{
  "n_layer": 14,
  "d_model": 160,
  "n_experts": 64,
  "experts_per_token": 6,
  "d_expert": 64,
  "d_shared_expert": 0,
  "activation": "silu",
  "moe_layers": [2, 3, 4, 5, 6, 7, 8, 9, 10, 11, 12, 13],
  "router_score": "softmax",
  "normalize_top_k": false,
  "routed_scale": 3.27,
  "balance_loss": 0.000203,
  "balance_bias": true,
  "router_noise": 0.1,
  "router_cosine_scale": 20.0,
  "router_bias": true,
  "n_groups": 8,
  "groups_per_token": 3,
  "init_std_router": 0.00974,
  "lr_router": 0.000518,
  "vocab_size": 7762,
  "norm": "rmsnorm",
  "norm_eps": 1e-05,
  "tie_embeddings": false,
  "optimizer": "soap_variant",
  "lr": 0.00653,
  "beta1": 0.95,
  "beta2": 0.98,
  "grad_clip": 0.5,
  "batch_tokens": [65536, 131072, 262144, 524288],
  "seq_len": 512,
  "train_tokens": 862700000,
  "steps": 3499,
  "dataset": "wikipedia_en"
}
Below are experts of layer 11 (counted from 0) of a mixture-of-experts language model. Rows are named router (the router's row for the expert), up (a neuron's input weights, with its number) and show model dimensions 0-159. Each number is 128 + 24 x the weight over its row's rms, rounded and kept within 0 to 255. Numbers have three digits each.
After each expert's rows: "mostly gets" lists some tokens that are sent to it at least half of the time. This comes from a sample of Wikipedia text that the model never trained on.

# expert 52
router:151110123153078124112115114122131096160159131133150136123073124189159120123134159151158103135136149101121133141180136127080081140083114137097152116099168095159143140128119095158086173163109153115107166115123154140125148110092146111135104116156107163137147109108125132156107141148137110147102129111108078161106097134112152131144133081140136127156113155114114147138113156089181158136154112076137149146128171094118136112114112121174143132130116134122149113130100117106094140126118091
up0:143103158125086075129134127149134141122119145161124092100113145134104115147143126130142107104113146148119121131112122158065167146099117156118073092110149102160123130129129104114182159114143180092072126131120118118118086184173142131168158118145114138137148145170115128144116077097161138116123156136136125141147116134131109105098132087110151114150127136128134104087107138126106123101092124126076134147153136139137130106138138118101114184085123112124143157108109068154097133131150134
up1:132133158156130111114155145150083150088116093113118157164158144106071143113110139159126153175145115123159136122130111131155128136109162117082102124105130114144124156133084110147093119118167108087134152124096126158128163136117130149123099082141132154159167125121145113123151135171100168157131136105097110076142130142099096128146101091156147120111193111094125108110107115129106097116126100118150151145114111139086125142144116197090160110153100151129127094129158138136143145131102129
up2:187158182119173107109147116141153159146096134127095121148112113147076142121121126112136096159125108120091140107144158138136147156123147151147080167140099106115126139135134150125126129151119124133113157133110100137143173162085103150118131168193128117158095126185114146069135094146147156117152148121160106082116147127146149127151126128106143100146124108118108126113141119107091170151101126104112155129062143106128122130138123129158141102103107091094155146106105114121114101132127165
mostly gets: " Jones", " Smith", " Jean", " Brown", "ș", "bert"

# expert 10
router:135149147146095183106127142122146147105124135165122114125134121077100146117132144106133114109174148152143159090160116176137147174114091118163189132103117128110115101124140145133111133151123119123141133114175159099124144138129149148106102113132064119131134109125158110135128126126151113142098143158127205143120133166114155112135148115128102138121095127101128114137103132085129139196115152173160102125139075161129151144136114109126146139140119162160151075148101088132099111127116106
up0:144162174150160111138137159155123133149121120133100160098128095130146142175128119184105127117133123129158100085147126114109139108099120149099098099132121181104119100137111109127143152113168096137150134140158102134100122097142126152134144127100112142121083173124116158159097116142128125149205116113143152133115120115110158113137158126076146158114124132106106119132078118152128153087109126125113097150136152154112102120151119141135113166135167136150165120091126083174113154111115192
up1:143091086103142123176078158101129139139087166157136121159070122161146107110108117156090151145142124112136106131150123105148140129176114140095128101116103112134142116160092123129107118135088127106100099149127128106121146154141115154158169133129094118134136164145125104125167137078114143116107088121128097166090154147154144109183129150113141138129126151150125129100150139137124152121156147097166138145109136144106133104095172177161124140114117096120062135115160142115140107139106170
up2:123159102113115119136097093145133186136115134133128118122078137145076128171102139098137150152159125138119134130147092063113100097088143120147160138114132152131160122119117135118100112076151113109127114166168167055128143124130099105113142128134086101101118145149137124106131103109130123131122142075125087138098151150156097128163105110116093123129102130082097163115125104164120085118102128130117154137127140115162132112111133125093134137120144115113186086149125114132085105132095122
mostly gets: " \"", " un", " (", " Un", " co", " Mc"

# expert 54
router:153158087138114119101087128130134139110174113121149169137092122100136128164127112093092090110148141120120094171159139121150138138159131106102082128126082088047135143153145137110116136129146110132140124150188108122139113169134157155115106165137127091082103154153117107128126091125111139167100127119125122129126155117123096163099105143121114113129181108173158177111171154135105086137137129138098128134115120152133134154136136142132120111113131093120139120149101161094149171139128118
up0:122164154143114136113112164108145095148109116124116128133136137119139130141136154130155075089073134128080102137115104085127155107114140167144098142156114131152142134127092098141142152124182134104144082107141179136163150111143139116135121132103145109116127124152139147133124124155078196131094104190103105158124103097152138127119123108098146102099095139121135118077159144139134162135100110125115137114132077122140137151134097091121111110191118124165108128092134171136112127148127158
up1:121132129100160093125128141112119137142121123127091120153098122109114149110150084113125098134175148120127116122111068098110163132146156127157132140161131146125106112111138101117113117124105142155093143132100089105097138130094101088145111118100096125098089094103140132142135109180101108122144130107137094184125137125136083123153133175145151127113111143082112169117096135100101120134140180084124195130149148143112140126146132183120151116159164114143145122104143148150064162118132123
up2:170178114122093124160155077122140140117116146108148082092122129121087096109129144086139122132121122110102109095142130148136128113108064159131071167160130144125136088162101103125118090134126141170107107117129133125131102144124121121152132137155121134143122108107115160118104120173113165115140153172127096117123076091167154111128133147133112134124114170110121118101130110135147111208131102141133136127059107098105166112123150146152124103125158148165118126124129103167128115135123120
mostly gets: " has", " have", " would", " can", " had", " took"

# expert 35
router:133123100092151144101091143151140141136155116134097148133096133120110157157146084078087136117140150126104149159152173142130155113131170128102129126119148101112170155117102127142125129088125129144155112138162119150131128116127111120155131109164144133096109108159178123149138169057109148102132100147128139156161140102116115152062120129117120126099143125137086129183106161131123124072099165100085143109173135098098143149116171107127080131133109084119111121120123133126120148130115142
up2:165113100126152127095097090183153127114078164124126097108123144137068102103147123112124143122152119055131151120125129099157140144128122119171139125140160151104117111133147163116153100137127126109131150146122129091173116113090131102116103133121109136124076121148168141111174133115180129132121176106109108126126133162106131117123126151123074097125120112133178106147132127151119153133100131141108080150150138132114151120171139131160135108099113136103181115170097145133143081148101119
up3:164143139110141119087146129155153138172141101123125121175130099110090108131133190100163127134116098142113121154139148117161153112108110137127164116093087108151155186083094106121068109145101147149084113138092095114146146122098122098136129109095166128107119112095155149131157102110117131127105157107142085139153107120111109150135103141129107161139143153106126186176133112132143126193114107126132138123140156102189149143140132134151120136158134105137117118166157119133118120119130128
up4:113161085141101131128079112149134120127088182078147098139129111110123125127167132113134094152134132149124140170112113126116116111133124140072150130081137090082155154121149065117141140141122132144133126154106117153157148167103141109150135112149115075128111124160134128179124159097114116155134104140109068117137138101127119138136108094150129127128165095130132158168156134153137152144110090142076137109149143137111162171109142120135136121165130131129087146102118174139094095103155145
mostly gets: " they", " would", " They", " took", " could", " it"

# expert 42
router:077111146139138111178120121114084156112126165151181102149121127167163126128075152115127100119183145148137135156132116144142125129097071127141096115111105096121112150109131133127159114098150156112085180112109126108147149140120150147126166153114130121138141121120141109105103103180124127159161136118143134120119088156101149122135172104144105098126111176142089145144107130124122089091113117097156109140133118146089109126122135131113133133153162121092163137087122155107127158117081079
up0:161086140093100084127058153149107136128137128135100111106089129144107152120125193114104176131119150123119082125122118116117144117113153163133115113142144129084151140115125093165148132132126108139136131132099096147137118110141095121134167167146106106133132112111143131127109138082102116129104176132129130131100112173147130108054165101145136109149142107162163120134112131163149148158112101134134182140131062128140110127117127153134059131134142117121124128156145124175132114134100116
up1:101095125082123098101140120144152132120104127111120137140078142131105127136092143099071092162160147164163133134134140160128151125164084127129100086130127070110124108125125143107089143139118104131126157118150104119118103132109137118107143130117105133086137093139127165111113172202072122141081102153133113122101142130124113069106126135114158146106126176110131165183112100158109121152147144107135112121112141117128174122172124149107148127140136131140126083134110150151149125106102118
up2:141142157100162117098161142124169158123157117096124125147095104108056126124121122133160102079100155133134132098161114086142151075106141169143120090145137084130127117128156119085119069112135149145123135141170139087130181165131116131151117130108130160142105116140118115163130127150164115138144155161163115126150175084115166104139123137144141159146114115127128124116112148108126117135122128135115102131105153151093118107166142160128114126153176097157170096119117111128133181122113110
mostly gets: " Ind", " Indian", " Az", " Arab", " Sy", " India"

# expert 15
router:123129080147122143124140132111113132114163131101156126090121097154144084173089110136095104092137169155177113143156122098106159118156131134129146111126136101106128130129160085184137151129123086150142154124127161135154148162079108119114108153135109142095099140130140107121118133144096076164154140106106132101138146077125083141149111138188140084143126149142130158132130113127177115146119122099079149102138153131167137128150109096158112134096136103135105151141134097143131106127099091
up0:165147133142131098141120189134116114117130109147161145126183103123091097150150109148103124149132127121131095134099140158117166133102140140084114123144134146134125161136134123094141119139109149125096132119151162117121136084131084131162055131113134095179089177145164136153125082160128145154138117125077131144079118117123071124131130107115113169079126092094120128088128159140176148156131112123138146105142150141138137132116118140172144121097127096132152128143100138113118153137168141
up1:146109120136071153147142124157109110132104123120148111099150145102123117127132155106157124124190086137153111139113098121149158095099143137150111116096118100136138137111113099107117092135129134146125145103119144151099138182104101145107157131137169148100139133153135117107139131138148168133165108097108153147161133116092095107114156104146167161187098117108142116085108122156141132099101176098055111129123137150117123165150125151118161122151148140119097105116134124124129156130209128
up2:150110136106109109155145137149114115132082132140148148134123104129147156138135126078173122144125081127168109172154129142091148126132129103119152162097156163114116129095115132155163099131118105131098106116134142139123188096146117111148124137129100140145121145124116102118158136140155140114127121132155154150153151127123130136117152103148174137196137131109157178102076151147113079120123117172100089132155141138099131125151140149138133145136099084089123116187132180119124101112062113
mostly gets: "|---|---|---|---|---|---|", " JPL", "',", " —;", " Turnout", " ISBN"

# expert 3
router:088107151148119123171157121106125155138147099124167161130178100120138127119132140141164158156173145162175115112133120101109142113164091107124153173131169157153139127096148160114116114128090113140156143100114109158135059082098137115139161157155111109127150104128105100136101126143159102088106160101152166106101146124083138129139160088131113095115134121105095153116092100121137092116104130142133137103126137145159103139124137137119133114139141121146131118182112118109157118114183148
up2:098122149096120145115131146101130129121098124093077115141162057100135152120132155085078097109097149114132109181113109097130110175137165159117125108119128115134121136086106128081099153141151101140133130159112087092151130104112149134131135132117160148105161164116132120119094156132131150149121153143078123166174107100136114093156160143116148075110165098151159118132132119153125126143124148107145172111122123159112143113150129137113125080109076137124120150114109147100108149143110118
up3:106162131100109143149107088171177177123140125084149091163103140193143117130074144142136152141128164113141166090136142153089140143132129095125100148154152146106091132118143102131168152154102116144133121145117173096161148106113147122170146142135107149122143123104118142126117107120161138131107117176123122149113115140132158187132185115118109156079110135118103131156123162158121132091139117122139114097136146144180155113108109125135127117151148142118152120119150158142102181116135140
up4:151126109124136132163122167117170119136135181105104123175120128184095110118124113112172139145108160109163156123142151131137145108150166145123153118152117032168132127134128089083099126103114111152127150122137130138115121130113128122065129165126123164092121121138106114142148119089111128099120146094106114146093118136116075166117130089146133081128129183133161111093104113130130128157101121131130137113103152158132100161148123108107099136142123117116124087113116098133129093128101106
mostly gets: " ===", " ==", "\n ", "\n", "==", "\n\n"

# expert 51
router:146141139164144138175131100104087151118162147188087117117116154145115129157133164085092147108140108133138120138107127110153143152134090142122109156134104105177108154092142105118129117144135124133129100073151128132074124121131107164103171142107135131151111112111141093168084153186103161126113115109112138160122111163150093129137119120112116144166118090148106100132089120125142137158139097125125141139131133131116179117149125155138107185134106174109098110174131120103098120130156149
up0:147124104096094110131151128103120191079132081139108120098085085130150140123170166121116112085112174130171123099108160146111142104104101101146117115089129121131144124135123115156139151126125136128127127137146117124108131115135160141115122143170138111138136147136104055155146077143159110163111134134115159105108105126106130121123128132091116112147164132079098118102143130141136124125143094152121119158126118127136143122138101146126157082076151136099159142070069133131076103135156123
up1:116105166142098117126139117113085150172138114101135111148152113140130141124115129184130112124125094155130136113179115155106154110128143153087134167154118193139126183107128078102151125140133146160120123094137106138123141131158115125139141105114158123134155118151119152170128124112125118103151125162114108158124085129175137122144165137146135115141135133164103161093120191157106101121109056135067171150131127134117136135138130108145126102147134122096135115082140128131141109139190104
up2:165153128140101139121097108120109068125126156168131120107154147124115162150135160125159125109147113139116160150110145162149125133111096145106065147136151120161127089130100079126114113144112066151164135107131154117174121105105166115163170115148097128130114123160132153160089102114121122123114164197138167116134161131104134088093134145097175100082137109099142112103125114124118157122132108131113140098144126097133115152141129164145152155107150148115152095104119152143141122151121156
mostly gets: " tra", " le", " ge", " sy", " ins", " ant"

# expert 17
router:113119089123149096153127148133148107155137128109142129144156139155132077156056106131101109134112159141146140159119114139106144140151130102152093149109105136140111143095105146112134129114087086143180107132130133135116146138114143187118126126165110122160080098113126145115109125184135121113162134120184159140092166131111109123151145144139116144136109113080106090086186167130123150158157131125137076119188129136096110110129158126174102100113141144122121119090137126124147121131125117
up0:137090135182134122116108094152111197146117122132165115160131140106105159133056155115175097145090094143105142153101126145137127130160108130162182130154164127098133148130108096145094163124171104118129148123115090159136145127139124147102133108120125102153129127116145162112120144087153104157133183113158096139138092106141139123131119137137164123168153097116088127103134115134152113109088133089136133146146151129115142140088165134158143163102116137077164128148151114123131117124119123
up1:112127109143142119084137132109139118116125086135138165154127132086105133120098101096120123177124156143131120119115134104115106140201104131165134099100124100139118165116122077098111159118138143132130154105143155142104136151107191104217135122164123098126131128117108167114125140099100158151095141087088096134132140102134131168138110136112136113123108133131132150112126118135115125098153120115098139106128113110108116071100142133112132062127129150165141150092115110143170167108106154
up2:117150160127140134106107116113047170156128099134121122123109165118157139130113174161111083121122114136129137129133089104096136151156096166090117116086161140128101146125135119115111124127114167139200118125123118107139140147134151118108127156138092162126158137114141144173123138068137152142183092156138136094118116093117149124134148151115151122165115088137093143073178134133117112134141116159119138097125123097157119159105104143102155148139124150149106115105128159099154134131121089
mostly gets: " se", " class", " Best", " various", " women", " Women"

# expert 12
router:130077117141122125129137132132118125162134151148106152137103159151139114077106146130135128138106124077110140107152101127116161106136159138090132135088167133111110108118152119120102174165131172105104149140123173140129134121117176091125148102165094093141119163105138143143079131151137135137142174091117119155126076134131136100096093122131177088132119148117118113149144151120182127125113119111118120166084149148126084148047086097132130135119111125098137117142139110106108149135142106
up0:133128148115128130139144104105116137139111149152167161138136113133140129140132137152106099127122107159108129139075118107197122107154118093109105130166126106134160126178122109151134100089164130111143129165145103111093158120070130121111132083148127151129109107125139112153118152104159086125121133088153166136107166112112159127132126117102171131074147141143176081109146167153184141130132142125111086155109162127141133120085140146146148108175146137145159132165106118096108167117125100
up1:133129093127107156125215125111141110127133131135091146146157169112157132128122137112141147161082146122123127139137116076113083181118105182165137087161141147129130093155153143108151139121158084117100116107145117088158136144106125162152145089112171071126100140165098162114125132138107127131106138112143172124112113120135124150117114148126127144100096110145134149132089120155171104127114090100070100110132122130126104141138135138098130174127091141113137121133138106085125128118142145
up2:112129146078108124156081169144121139128139183105116101092160145129175118145134101161141174132124163141141141104130141118126189090131120117138106138126148156151161167147105093131146131119142110092139096138171118167112109143128125157099102083140088134065096131120133091099092141155116152099128133120131122165134120152105160128110155113161095104120109115118119140106122161081076139117163107104128121146119098120096099117180132140128158151149148138114114154145120118124106154109123131
mostly gets: " Marc", " William", " Robert", " Jo", " Jean", " John"

# expert 39
router:146125138142146153124097145106153118118112089125069105143076143101132107151092126115149131109154106139119088146130118139139109122143127109089132147140111093109154136133103089079103098155149118132123150143151151152139137148184125141165121103175138177139150092125160113170107083116129111151140121075102141118133170134161132109168126097115175149153150126137123141119120144099116098123115110102133138122182162137129113105135149118078133127116099079121119148130094076084115097126135106
up0:166178097132136122147127121169119121142074109096101138116108112128161122144133130117129131160149133150121151153109100170096107140130131162108106125104100100141142150162193090124119136132117139171156177130104153146107126125134140166125116148141124155130127111100149127174096136159150154084119134119097131109105126127106096105100106155116154098171119134134193147130127112123120143090115101143117153113134156129142101143144082105077077157142137104133087142133134104170143100110079124
up1:153132136122119089117166157149128158126081159069115142146137095141120133116127133132081123134124129107173105154150138161167121131174153151172138155137121097166129150126107145124147135107111155100091196095107118139120150136119191150102128181130103143160121107090163144111131121118156132100143145124094139134147078133148136145107135140125113165075137146165141161159125088116117148097158122139093117142150146102126137122132108131080170103112140132106125105139118159157126149131101118
up2:132116127132170107127107131129105168119173165120140160090142119087141093084114147088128118134117141138102120113107105181097122118142126102117130124157137130126124126107119083100138113120144107111167130118140145137179115111115134082192185111120145065132151111109107068154119127133103148107114128129129144145126139132119094139122111101179124132140122083117102152141115120126157143123155102125150193120123113080103097102124152093112150128156091133086110152107151106106150146112153149
mostly gets: ".\"", " what", " review", " According", " wrote", "\"."

# expert 44
router:146135131126133111110105113134129090124154106141117116135120126155175077110091069118143087092140126160138112130127099101108130113081113114149126125133119152144090114108191130135112143105143134116111121162136133123147153115169146130129159136133116146127177114104141107097135114145116078112099151128099158117119090157149132112149137127091104142162092114140080151129174075100141109122100143169155115105161161111148117122128100092171123126147104175095123130157134174113148170132087139
up0:098132122128144117134105186123155129170092131099125101122107143122105145120177080134165092136116103148129082132112121119093143132125159113131110113141153127133118112145107109150135129127094118134121118119093129096111138158112127129135167118147150188131160162123149130096201132116129120120128120108169180095155152143105130128134180096093116130172160107146137133131110139158139079084114088090109101120123166087134088122120116147149143100139122130113131148141133131117117200099119108
up1:122129127133090119157106107160067120132096163128125082176128134120118138173108128134128117123115137118104133135117140102112115135162136114123057114146088175158151095124164121108122123130150105098115115153142096139096110065133152106168114123162105120118118141103151159116117142134181184098152146145123144154162125148122105108131102111164155133084150154138140149100167122130068141144110163144153131137110097116123144137130122120106127113111132084133104165098119091113136079133115141
up2:094123103122165168120135110132177120097130095100132103130144102119127112153125149102095134112092099127138129114123130182198115112123158085094148174164143185136090115120122100148139136139116117126134124116142114117156100095132130093114121096094162146149083153107134144099134087109143126148146144113110117131137156145105122103091163171165102134123116094140198154132117129141154124145136141149119093145092139113133172108113138105150176114176133113125126098124155162136123141146107136
mostly gets: " r", " R", " St", " Sant", "See", " Az"

# expert 16
router:117145156083153102106099165083132120142135111139102159163117075121125134156148121096101102151123121153088138136144115128142078122129114137195145103150085158123125108136117132105116090149094123154153117155127136143155149088103103178135163171078124149154115113118139118137149148090077127126164115159092158133127116089125082084135140155140138129118149134135102100142123157111114155115137140114117124173127108137103138143127162119129115129113143089112107131127122154068140095133104090
up2:101106157162154113108144148136130107131106140118159137146165171165159125157145177105123128113143120157153151176112114117119072145148117145118086109121138098147139133127108113100092117125182115190116137123158140171138148068141137174154151099102110109122167097127134143129147130155141107117140142117126128172145127125104126143150152133159113171150104129103138133090141069127091073119162164166125118086088129141108156125123133163142102104122135151153106143152122133127116110117144132
up3:150098118154112133122111134114113139110123087119111154132072169135085161114139120153153126117146145146136139146090131109108136110116155092133148115143169130161136101112189135101140123160093139148128113104094080085139125124091121103088112120130173124107106140147114160136153143136124133155096117097120092127156059092125143125139056161108135179116120140135123137148163133090128134076081114113124120124113124125125138133169111124166132110103127127117112114155148115112121164140154182
up4:107138083177103100090121164099135115175135134137086143166088117121116146145142124154156077137086113160092140110141110116139126145161146137161143107149154169132138122115121148144140094123143183128141106148125148163094124099127186093156120126122115109127136129123149133132141150086140103180111139134109067152134120159111139146125114141131115134113136145113125135127137167139084118144073130128151136136115095124147193118089138124142132108109135108135135156126137059135149138131079153
mostly gets: " an", " his", " its", " their", " this", "The"

# expert 33
router:128097170107116142123124116090124082157157078180170146129179111080170175147105145142138121173147132137146145114112151162099126084157121118134113119156136135141151088085087126114110125132098138114109131098153129083141102106143137119118124143126129110158165137084111126113119142151166087096144132158136130113161145143145142115114167128111156108138105116108143144101142101107125126094148135133133145074136110084121089122057116142104155153112138136128113127127086115105113147104136148
up2:147118119116112111137112153126113109146120133141174156135151169147144145136125124135136120153133154155076139157105133106142105138147093149120099120089124084076094144111093090107119142118116120142085125161130043117173144138116116115188105166094120172142122148111148087164126126116156118155115145176157093086089120102120130112109141119078133142128112130112162104148119100115134138151128139134146127155148145144137128079103133164115112114086094120146096133133149183124147126134137122
up3:135127125124134109141145096128121102121158109135211127107085118096132140117140185109072123119157149094118126107131160140084085128119135110156152130101122125153146113118112127147133145130132122198102098138119095101128128118110130124146134118108122143132072125162152100112181124142124126088109112151099121097094142116165134124145170124094134094160102134126132145160099126112130123152134109149090174120119125139156150062148117119149165102124145114175110113104132083129154143147094117
up4:127146128129117120138086113174143102090111143141149138120133170110139128147137115125111108142145116118165102089112119161149112074134125134107158134116131133127129074122128120163106092098143173122139153139107117162090086084115132153141173132140155142106082107115064120122130147138133125093119142095148126176155130102125126145106153120170135148178141135134114151078125157157082157101110099137127157131110160146139139089127129172061121127129081121137111102097125108154139140137147152
mostly gets: " Preceded", " Title", "Scientific", " Succeeded", " Binomial", " Website"

# expert 0
router:109181138108122097126127127105168141094156135104149132123134111159119138113115153124122101157092142166118155081112144118114137142090106151127138090084133151119161108122117093138147161150127108097139102097149142096142133133138134121120113110147137133131155153165122101129112140163118108096165175173128102169174155186136143136139111158156128107143134102155148098155132160166151107098136148146151152098170193106106127149143079104112147149130111138165100137115117139094117108131138174
up0:129127149172129149112141134125152144124128109125157152116149126040171093135129119122130157102143079145135148149151088104139094156134134136117182141146143167068133155077127148134180128107099157144144131111130152113147100106135128126143119133151169110111121130145069084170118116177102099135093136116109110106143103124152101129140111112106132122158118096141119123148161100135159148107107153109136111126096116154117115104155109138149178125141137146121094100077106156122134138102140138
up1:174132158109113082125130149096152094121147147111130133118186087135090152112155155121133142145155139139159120062129115141115140126047119138111132096111137148118156130102086114132127116108121133143138150106136110119147092136183118141123128116126147134132178161162143137121160118128131178148083147118091095111159156162146143112137141117131122105096138066143121155114116123164116152153115068107132110152137116093080085145152124111109115125158114145140112123132147121102151119150121160
up2:125132103144140078056092090155097126134135121149065087091160102157151131178111127120163142159180100125157141138152159121124156112121121120176097119151098120143139148125150140152112139173141115149129107128134105131142101139115182128157083114120148092173113109137127159107114152117164108122112141115151138141132092130094125116126107106135145109131125153120112132125129121164119120165152167127141121165140092118150097125146119085110138106153128112145158130055104108115145129117139147
mostly gets: " —;", ";", " JPL", "\":", " Candidate", " ?"

# expert 9
router:122105097106113134156141098118161139136081146101111160122091079123120103140121168139130142162097107171126093127093127144145114068125148090125127104138096110113072088111125140121121155155125141136118172142133147123120154118106178132099151098159085113111145145103104148043099148134123140128148093084171133135150113094145124156126109138119169115087109138147138139110110159159124111131115128130086138120153086129140192137147146103127119137137133155132161140109105123114110122133116121
up2:099146156144126128109114137137153150140085165109172132147142185143125121109097119155093115163169110104142109144199121146156149191151152103106090130100121132099122122146153092120115160121109079094101164143125125074110088158115111141127115112138127114129117165146113111115117141077121103108172092116141171124130134133112142143162099117108123116136136141127136088145129141109123148126119106121095114153119153124127072148086127144132093141167088129167075101125122128131126118127120126
up3:145097136165144128124139148093099149142076070127135073094123124125134127137146125144150114155118097117118122099168101107130130107128112111119131131126116133124138132110115123136154123117130113096092121174160129139132132089145135192156088131162157127102124109119118136120096109051159140158115114139134171144112118176135163136110108128129136172088098121185161114102176106158122151133115132144099099103145091122158132110122118116136084116138136084148156092117122117158106185132114126
up4:141103115168124103176094135118108062135129089082123120091107108177114147155191096116107096124135107139133130144125128113093105107148142169113116114113074158139166120141142168137082171125183131152112128094143081090152104139105116143110116095119130126121188120109137134158103113147158139139137095123129121140116142129131113128104102104083114153105123126172132080116130123127120157119128140145087086109124107109121148104128116116133131144165126113134155132134122117181147129121137161
mostly gets: " On", "On", " In", "In", " on", " Born"

# expert 11
router:162136132156130156149139149156131088119133162160130156095132132148158099123131073094118127135126142098157144130166110135093161107103078178082141082135141109139095150131148117127128162145127171141130165136119124140130131128099105132128126100127151161151132096125110091109132126136151131147117132144159109157149086144129177179174152104169125155110108141138100113149110109088163167090148122069126111149090159155151149115132096139134160137116112173126129148092117126134113144133125087
up0:095105155161112129114148134142152112128122132154125128139117147124127095119111146143088102162127135113149106139128147147178149088119138133152140144152125156098105121123138148101122123112068194112180126157143176139132146112147155121157160110109149135151114138144193112089137147109156117121161107135086119163138164122127083101121121142132137092113134083099090133140085156128128128157114172084112138144057121161124096111120131129113119160121104098142151090107129124146159149121110095
up1:131088120145169108070172140113170139084121129107129103094129150114159124131154112125181126152169118122138166093139103155148143093093111132171157075090148154109140118121138180108123132154127146107132167134116144163117087070125117162087106080134140118095111152136157158098137124115144157156151142123115132135128106128166122132146200107132155140122115108103158140144138124109102132128149133160135100127116140146136131142116116122171113165112137109104125152142144149158144164134099127
up2:106134143102122107163146131144127097146177098140171120134144155155091108142165090119142121097138119168163122092102112140110118103093136126161090136119110108133109154128110104148160087107125132167140107121093130128178189161121065149114142130133122098128118122139141091124103128127138101117116111139117164096141068145158111142102127101104152092142125114127166137109175134159135122134113158127128156128126121135129094138136109125160152106141150191128087106136084132132126153094114075
mostly gets: "š", "ș", " Mil", " Kh", "ă", " Sch"

# expert 36
router:129099153134119161102127091136150116153101148126121146101168099144131122162131149133152112151144112219117119139134117136137104119150140096111144129117165140097080129123124100098107112125113087138138113089115101099163123156121134098159111132164077148144149130102125139114160114149078119106148146137105128083125132092099107146135089107138102130112152145072105140104074123118127128113153168153108136116088086129143099153127094121113128091160160139156110138176121161121120118138161100
up2:178127117125147156122157125136093167119109124101092137133154141133119168134114115127147144125114084109110110128157138151126138185135136096106124101162133124157076095166120123145089125084113119145143106113137124120060088115146143121148085118120171126131160097083121153110139108096113138110112135108115131084118117123097093086123113129078132092113127127117092105102118134091121127157103132133152108179148157104094165109116153126107105147142131112111133085096133143088142173124131087
up3:098165147151142107141120172125108077137149120140142145133075119073098150164115098189116073115143141133138103113117096132096117159132127148145100113152143151122122129088136165111094173141151082128111080121094129154159071163106135127126113135076173123154143112126124149112124107132115138101119160122103108121108137111129133073107194128136129154099104114121134103125129106155164123118117086157135136150125127167136104157136151134146148159155124143117165139111106124139142127144110125
up4:134135086113136130106120127113096122175108115125134118132138108123094156122110161115102088148173161122129111134118136113092132109112142102118088113123159149174193094171085122159139088127130129110111094138152146133124112094136098155148141105111153111110081113102120110199135104129171135132131130124125098166128097123146153148133104119178119110149126150118093122069137121140135137171157131136104107129104141135147137108108068138150171112150103156136128122102110094130106136142105182
mostly gets: " September", ".\"", "Scientific", "In", " Website", " October"

# expert 14
router:073131118101169163130129114152150133141165136090152087080116155149150133146114101133142142159096115106117127138139137148106089112087107145133132120124099166117120125183111143132195106101120123098127122114098137121150138156085101132143122096156140136095106158151103087116113150133113108171127193113150132134130130112112094114148118153165117109162104156082154118148120141114150135099152149145135141090151148146146146133138053077123114150108131133125148147112152126114160103119145112
up2:066065120127136099104104161138131135153109132098121123119124113109141097128134114103114118128100146126140095133127138103125132142054123124127093138124111157103126204110144150104136131151140139156135135138140109140185113095155121118163131134151127120159117113111105136095112130168119123139112143146150127108119138181165149112176091195127087095169103094132126106092103129123140150142119100138135150152150091157151100150136108096160108124148143091117107117086131171123115144112114114
up3:122168089128117150109115145113115118120141105108134064113088142109134166152144159095106129164120101100157127169117109099089126124092117123124124102114121125156153152141123115128101117139111118126137088145082110111091121142142111148197155104146189100115090102094095112152143111112169131173144104126155135166103130159125111132114168156121091108131102125164135147092129123151131150126094147121076125103148113125147115188139121127102118119117105135170108140117133106155179115135126116
up4:122110115080124122166199129159113106150136125089162131128140171126147116108141151101106116141120144112179113116133146134149115158126143134103100144139128130183125147137140113146129094144116173102121128134127125132114069136091088183106147090088132106128151146129141160173163110134132119077120180124142107137099171124144151140136138124157139121129137122146117116102097113125151107181110110161107161134146142145144149095163108133135131144147115121136125119183093087084136077114119122
mostly gets: " −", "|---|---|---|---|---|---|", " MF", " FW", " JPL", "|---|---|---|---|"

# expert 19
router:174158148096100117137138115155117113100116154146123123172103151147137156107133148125138133124134117103168120107156113121148141131068142112102110155122114102120111154156153101128094169119159135130084147105084158164086111095109110131143102101158116144192156100105178114114126188113098151091091134131115117111104136110122105148119104108121129077152145151129128112138155069127126120104141122122128106124117158104139140120152114207118125120137130153111102105134173151122113131132132164
up0:081129123097154116093130163150104101104113123146134108106129159172080121137146112132123114099135127122163145168147087143178120132080139147149176101130141113110140107197113123178119155156141150109153104117108138162121119125130159140066120115097120139128112104142165145123092114097097091114141149084141100120101102086102163118132113137138140107158172098089164140132142105134158134136152135148130092139103130138140148138070139138132143119090113139108115088104116100143125144135137115
up1:162120095103116172125099141107131161146130115114098153175126134094100120102147130118137139119141176108111119127111115132152143133105146186078131127153150180122150170158159126126115104102136153167117118103098141113125153088147145114149090119124161150107133142150172145135128147117121134144142168120106138107127079094142136141112176165136127141099140103090093127122112133113122170139143101104163116126117095130115154147079177131150122118138096176073102136171149103137122155151106112
up2:124143123158126127110139155181107149140089134140112137120113179136177134122170115162094102103127148101141139132138124150153137123098146153079103152136170090123090149122134161127132109144096136122127137134097125108131097129138161082138134096141123140100100134136092134132131160129153114103147148171119121143065147131116113155132122101149132097100134115113166132108099080151158057136126103132115123110145101141159157151130080135144108117114095071116144124129146073134143164144079136
mostly gets: "idae", " Genus", "ensis", " Website", "atus", "Species"